Experts of a small language model: 126M parameters.
Below are experts of layer 2 (counted from 0) of a mixture-of-experts language model. Rows are named router (the router's row for the expert), gate (a neuron's input weights, with its number), up (a neuron's input weights, with its number) and show model dimensions 128-255. Each number is 500 + 25 x the weight over its row's rms, rounded and kept within 0 to 999. Numbers have three digits each.
Before each expert's rows: a language model's description of what the expert responds to. This comes from a sample of Wikipedia text that the model never trained on.

# expert 40
Description: Suffix pieces al/us/os. Word-final pieces like al, us, os, a, ers, as in et al., Census, Personal and Kagoshima.
router:474432474524498468467489506521484525528491541522471564471523477507459552512489536528490508491491457559479464530474528503501527527521525506532489515474468503504470456518475476469482486495487504526463464538481487498469512517488523489460460529522460539487462501531502493514517468466513498515503511505472487516502472539478510487521455488459508495533491508466507462492523484474500509479544
gate0:476493496497501468514481480499509513475485484470479536526458519491479519480431525515464515427507451497509499470511498524489505524518503527474538512518513555451503529507498514454472526505520516524486466559497492513507518515490527478479521448523478487524470485519475550537442483513543543506480458514562499519473498482484537508509482499476498529495522529463485488504543513463517500518479
up0:475474498451511441532525485484537506504468476486476494518506464541497503459530492501517501444461452493510520522482450540504523491442507525496515444477519542529491489518527483497531470475489495518496479520494514480484474499490506461453510495481518486456483493502491459552516453498541509493479471502519500484544529510511514509501519454567553520509482529464517501509475529528516491557515
gate1:501501486485483471466513536502491518502487499519489500496509514487491514496496494523498502522479485521504471521466478529543512491477488522521421500504484461515501450491493484473513494496477490492508491502469498463513535454517521526485448503490490475471530505510511440493437512475529530492456467492527489513460482507487472529487493478466458516492552506462510519508546519461510486519518
up1:509492435485504470504482497430483533491504504499480517481553451521540501514524554506446493532501476539495533506510514509533491510484483479530438516527461474469519539507524490465449462504487489512514494485481460507472482506462498531489483508515495487533486497533525451487487505527537492490512491467495487505490504533511504513479503488517487532493516516510528555506514504478476496488512
gate2:520488496532510540466496505519485490539440470527500504477473509507451505507518505525494509496477571538535495537523483447508466487496509543483481526472521495509521492511546452506518451472509540466541501512494500481483459476531502491534521551489509515508497501468486497429506504445514502480500467525516526506457538465486520515531517497531481493510527504468507498522498504510529498476514
up2:446509468493517493484480508491496488523512511526531506488489526467532545452512532538467514498489510520559483516464516491513490463513503527494477465496484495537503511502479505506471503462491540539507524525484498502524482485539492465498523552505465518454487496464509539489509531476429483461525491541492509486501480543464505496518493490518521497542511549483483478492512530468506500494492
gate3:489528469484505511506563470470480506570525478529509516489513579513500560485508496540484479528500485498478493489527532522503516457547507560502534491512514477485464484495499491485519461503514482495511496543513542493524496500476541520536499527493508525502486513484496521562509555506510485514473498484496522500484464483477526491471526499489496476548478480498493461491489494498522488467497
up3:503479505517459523526519523486488507533513478550544517497445491529461513485505505567523462491449511495467468490482503484527490530553509500453543519517551489525505506518518470501482479492523510533523505481480503557486504485512511499534521508504500512474528489522489502528524514517463508525486512498475513559487494481482472493498548540490512567510515438515496472511479516511505514497521
gate4:509460501454523506477480496494492423493487491493501491478509543491499524490519494486492478526479517502478477472546467512492449552460493498433479525505524513513513510488515506519506497473523465496484490481481473497546485485511508526463477540481540493533544505492519537501500534544537495502466462548496471475529513498467511469485506531476471456475527505506498481509518537511497487541483
up4:470543502520529491513479449481509511511488521547490510518504509521524492501522523458502527516534505459497521486494490489479527531478503493508488468492488521499458481504554500464452455536514493470506530450510495489455476469481506543504489498501530480478539500513509535493517492498481434518481524481535491519451512488503509485537486493514488536472461489490524453520492464470481556505489
gate5:522483457481513477504531468550513529512498488479502550539545486491460537552532508493518525527498498475492539515491524492487512489501485507495478467522443537517496493497486544552534510513489490458506510476486496516507469544500503478510519491502533467539452519466526514488544485495538471491492525460466504564533500482486510530567494522507495510497499485547511503492499479529517523500511
up5:511463510563445505484501470522505518492483504519476483474451514498456492492505546472457523541482511469496480488506510508511522493503494508484508491505523486483501469502493498495529477482507470473466486512508511485512488499461506483481493473510546542489503496502463503507516472521456531510550504488484524495503514497468444477499496476542528508511470504484499506514479514477469490469452
gate6:481496500543521557478520501477445501510487446519517496510512486491476477531446507479490501500525524509485511507518465510543460503508499478440499522525500506431485510487515544476495521478509460508478472541506458506489481547530509487484493522503477490450553512551503482506480486459469489493516511523487500485474478531519516511510481504527485511545498491484498516475480541501527485450513
up6:499507470518485540502429498466476544476482465494488508508522489511496516484456530482532466460477501516516488499471529494500501512482495491460492501455488519452509491500499529518469495472494505449460499554502513509493472478467501525496464513469504490514535505517510520462487517455489516515517515476495449510519486478566499542486468484499487495527525505490485487482497520453521461515493
gate7:467497493493491496489519481529541487492495496496495537413490466484501518494493514487497533521532471516458469498487488496459492514492523482490485510493515549523494509503516500564485538501477481497494532476505504473508475521495499449506526492507489477493464515504502522511530476487480469515494502508494500522538477525462470524484505531505501527456495495478500530504513533494505471472460
up7:545473505527496442525495523459458531478500519526470486582519507538473488519484510495479471509473458501493493474545512512511495467483495491532546492514507525482507502513483495463493502503493504451503505522491458515516476499510487551529459486487482516471517494499490528525515475494526517487476506507503504494514500480505511468488486479480480512503475470441483470497526511499511474514516
gate8:541495487507519475487510490526541500483514503549478452482516517491542530509560546495504462473497503542504515487520497496522493511445505477513527519476507463498486526506474497491482490492496473430501509527502483462523541503502533473510499522483517485502506482509486513492509511509490482527470502477541491557531504491483486445457452497486515511522482515474485508491512523474486476516522
up8:524497500520468513492524477528461470481492462501499478520473496515452518474497496504538482523502455469509494501523511467509513521505503497494479512510515480539515463492524486528485506509513476493512520558492455487489500530525509471504548495494548498530495496494477499456512454509533512488489525469499484542479473477529477481505474491534484512507518500519486553523499494499460517483507
gate9:436475521495453523531536512516476485541483496465460515538483496520471515487504480507464475477450529554466484463523471471491481561503500496465482505531501516470482508510444468505503506482482463534517499469514524485514490468524502489532517496489505494455461503501530538523503479509507471494486509486493535497495508473482497476535476496473499450504487514493472525502529498489499477450484
up9:504502522551471476527523432511486528498471514504486511539486448495489507525521485488536496509460487450500494532481483482517514441470507517477511480554524509526473524498512497457497467503513509510489517484502542465498519497504496541517502495523473515455448496482517512499510480459471580456526512498497481464503491495461512517486512482481536459487477478525493519505482457496491529492460
gate10:506470499474509480535553495516503480505512491506486516507528519447559490484544479480478525501559547488477522500521517499497522560529487524539464516479498506517488507522542494513506483510514494518508502503477489510480509536469474457485482480517505500515516490495496503477515463523541482470457468492508496515475446503461506483525497490501486549495496496522483493502473524463527578470501
up10:489529499508470503449505534497547564479477515512486447478463514571481499501508537505499493489449466530471496517494490446474456459491511529483517495444510469550463508499454528538490459543530489533514500483504517483522487482547539537535528509482495513524501489520491506492498512483495530469481469475488494492462510506503513480561540474527488493513501493473488520506556478525514515517530
gate11:457483475519459527482523539504466502458472524507492481434440553503466478504535501468500521519533515497489520502521450523461525564504483483545527520487472499476494489499560513501526498487482513474514498496503561547531496507493524507501482445506496498443485492525476506526513472467530538559495516525490512464504538528543478532473493522475494479497533479555473505515443480486491529478496
up11:446534490482531462427502495519483472449429541439461552501479530473496503530502533508501492461544535516517487502498470513516542544529521506512516451467498538495501514498508483467478483535489466495485507520485504515535515516531486540503507471499518516488517490510523505517515486524485515508470492514506515462511489493506492505510517498509504480478509532554479552504486523488471501508506
gate12:457505517477525463491495525491555495544471482523511533492530497531470501512468513487503509542471520467510476547483504498504484529511499539461525518469486474480485444499480490530446533476491483456523472503486470513498468474524467493517486451499498534459510481509512524506484531488478537477539489501493522476530495509505515517496500507537513489507524503529492474490532516495535531510534
up12:510538498504515511538484455470480496547489552515497520493489545497522519501508468466485510507492469525526469498483469524489485487497494524527467461466519529511503514519450485466527493471474551518530493543487484502541537500502488499488537498504514502487513475489458492486506462485490513478470526502506535516500498537482504475502496489490505512517485518528543479487479530546520507533506
gate13:511483485518476529519511544524483477496472533462463505521519488495461532492482491501493499479534525541500481491514532477482522513523504512541514536515520488475520512491510541532502495521480515487519479490508567457523500513487517492445515513519511496503509514502497476529513481501495542521510542466447485472508471534491498496543455529545505480475553516486489481518505509461520487487497
up13:442464529480467469497474453469480504475438535525468471482510488509503492543475531502504521527503482430450534466530485507494500503454501513495485491468454492506519456507485546540515507464500487511501497495495511484529492498498478532506496479475504536526492517531510493503483568524477460480549478530545516524505527509501526467509469502494480492464506526490490498502464523522505490479488
gate14:526507490515541459458483466493488542471505531537515506494520498499524494492531491523495497535518484510480496466484547463464467495470516473508488496504458541515473540507489495415481515490473458532504466534506448477529477454508486511499502548505530485491509504509515518583467494498539476521526506531461509537520497551481486487539479460510508480490464480511463485503504520505490484470507
up14:446503525485458538471504494513516498498531539453484513469503505501478507516542519542508544500511505514497523525478514511510525508503522487539514480555537495501534514515522557496512490521525527480468510440504498513455493521471482512498428464495478495460477498481482447517526477512493489466470516470496488463487503523518550518519512507474484507514555500534508508513513522507475501557520
gate15:521462475494523520462527528468470518545504525493484533463493495505488468521509525500466536506458454530532509492464542522483497518530501554503535526509519453473518511488507534413529519485489498527496494534494465483481506489458506515501474496498510502499511508551490525492512537518513506510479520508463488498491487549502511480479482509521504520473522479471479540496532525476502494488507
up15:473470485526513510499531540506465497561502549481507536423508518477511521521496532494473541524506475501515479495500542495507510496542512485522537517532494454528524523495512547454511510501488494530505494506510500508502516521480523521552475516496507532511472492515528548547485519537529509465457531458472489499488471530493541511496462507518510497505555480467490548488513509490500520500484
gate16:469497519546521449477452511512519479487475536496497505475494493472477507549493481534465477500474482525473487500458546495506527515490493482565490504500539504475473479511500509490544506499455462522459496498509512464521528466479499493518486522463494525496498501526524526471498476526500490448539503512446504465502513603460435484460523507521525504477546458530512506500488486505508484498507
up16:526472517479476534549552466534442488513505473500483524513489540516477469491513519484531503501423505493514478486530457467496498547522491501496461516511472530518519492475480506486511516527528516514491497508501517499478479481522534489490533477486489535547484503511493456520500493513504559511483510541564509533466498499541521511497512531531455509508429501486515515502534474466476512516500
gate17:477479479486500549465485487503522522519511520488494501516542456483477548486482517494518521502464508450495534511477516527501564496588499507508498496509519516516542488478460475493450495521476497513509467493495481498474494545473438491532505509528523491473476495496516481464493466447490493455468516463491470489508488505480502490473473469458507490497482499479481507499552494528533509419470
up17:513446516475486500483503514515540506508489518519473481529528494487505598471472516500487536474410489446493535499504555532483531487569502517509495491514490499518524513480496440485470490515469528487483497486493506480473483519483464487516537516533512460486463490492505470521460444462494452497462504501523484482546516496512487487488480477470514498484503464498496513494536514513531475452530
gate18:537525502539464502506478507529475555528477484514514498530557530521473540502506521489526503479470456514516454491521509486481476473497514509490544495532511488504497486519522517474522510490514503464518475515485490538519507493511526517470481534508476468458494518481465503547502537508513457528473473516527510501494480505493503507442467506505482527516519486518534487506503550542511519503508
up18:509501525516509492474507512509440534501515515532480495537511522545533532489515500528544481502528540486527525496466479420492577514480482503518467516511496428541488492502520503509489516507490439494475467496489493514516517491496468502505464488500507489525540493545473535493497517476535480495508472520540524481486508501467484508495510484479444477499476481545517481510510530535538507499506
gate19:499506501526456546469495514520527493497505520521524535449522578513522507501476517511521467445491452524477502546501531495505547485502475474477516493542506526516490447490501509528550511526508480493498492524500484489493516495515491554453515514481519520483497505543517520473541441500434504507503518500512493493537480491514507486494524547455501518516536491476524513492511522455490513478506
up19:446531514551489503475490512489535569453500502492520485479501569509494536494493498499524521517489512503511471482517518492479521508517504448514471509494487498510513486520494533538488482517497469533478510472506491509481464493508450557494506477490513502529460504513458513507495506499548540544494526483509498503519490490503498458552491479499550493521519507458510466523485528494520450495490
gate20:533530476538507444497514493501469477474515499522495481487541473512507531544495486489487488536476529524466512484513502506498508506474491528513516514493554482462478466497492486532513477533503448511484508480503511511487542490484539491505493500491507522514484485481525493500516509519522551491506505500538482458456474526503515510500514495494479522504435486500503505503483526493488482484515
up20:491499502509533468516502484511496515473533545465507495503535491499507529498528506487494477509462503446501509523502510533488469505484518500470558523484528475450486438502487519434514468498477461521471499488499533525503529538474515481488493491527501552532519507412484483514537527520508533489515484487497481455514477532527522498462529517497497524517471500491495538508484500495504450519513
gate21:480458489488520507499473501514476515546471502459514491509527496425478514510484539497474504506471525528457512459485462525480497479508496516514530487520518520491481514491532494482485500496494498494533490472486492510487506505465575488535485490494506529533514499532468480501563487519513515479517488531512474520521502540525528444466513520518505533459459499478477535516495525460515519487481
up21:470497509551520457487547496501507513470501502469504549510500500485482555477495486496503510529469488496496460473525492504496526520519501532506501513498518498480516468481498467488490474499501515484446501515491531483532533515490496509524539548505478471513494518497443507511478529487486501474515494499490480504480479538530545513509500520514517522477457453491503480467521506481471521480514
gate22:472500474515479519485499499508462495550530492501500462482440480484503471540544487483517499439497488502527485524466479474502543482526517482519512558451497472534500486508481514489507506497531495531498509480503529483491505483482493487540516456503511493494524502507510482517442462454510474499531512514511515466464484479529510496526462496522456575542517495500500473460516519523502500485516
up22:563504505496492504527455457505473540518550511517493494503530483510476513535528501498498510487549519515462507542570498489521539464492498514506482487500474462491518529511495481494541489484498483459508498462498507491504484522544515504475522465490523504501489486475548502539441460501458549507524510481530485519515515470515500441492495522505542493436514516464521484501526547522517421488476
gate23:534533487524510488493487488514484504525509444500517490509549486511500491506482523491495503492493502500481485542545460512520505539477508518509472503490545478488500519473530490491489536507528534513494506464513544533529535479504515502484480427495536492475527483452506518487491484506581549509508488487461496435541487482490461495489475504511502512550505471501522484517539514473492532510494
up23:471519491450502516498439522462479458483469503456489482495495447501536545492508534497536524509497482493492476467499474516490463531519513465463537514484518451491563517495541452477494478521483495498473480519492481505486510534497519493480470569500489504475535519529484462486495519533484455499527486505510507577482475503501521507535544505515454478468538512530500510481468506471505517517508
gate24:504450484511474500506460537506527532501455555466500490495480506516471540530504479508530501483539514488502458560499499482473490450503477525473500542497562507463519541506538506481576507469513537526506503526498489504500546531526562502524479436510498511498507505490501534511495534530524533529491512524510470541509480538519492520503501542496484446478451488491469457501474494483482528485508
up24:457503530472508543474562524481453478494496478510493494528493537443495467462465554508500517474535516505493530530467477508544526495498480483481467483466517514504453466498478515487489481522505452499519461491512491530497442443478521496550520465482495477458498500508515453520497513457519482525462492482501528505463516542501529476492541511478527496486511502497477527481479487514524525423481
gate25:521576503577466527512498431458500530467489494473495528512477492503473546508477522498512500516487474503437475518444527548450474459545506562522549507487496539519496448504514465495432512492525488481505486444512535535506518489511493468506522450499489517478511496476512483490485515488523529515490524496504488550501511497464471538533532533499463487474515512534504503503492499479485467520490
up25:544522535476551478531527511501472474461563488455500527529549531473452529476508511481515503493515537535466499511519476520499466498501509507490489492557515530514483495514497503524511494517495471477494503510494472502500471519506485523502500430492452537528475514478488447471492509530472437497514464503534475463457505521524487446523467519509492514502464494490500490499528498540495487509474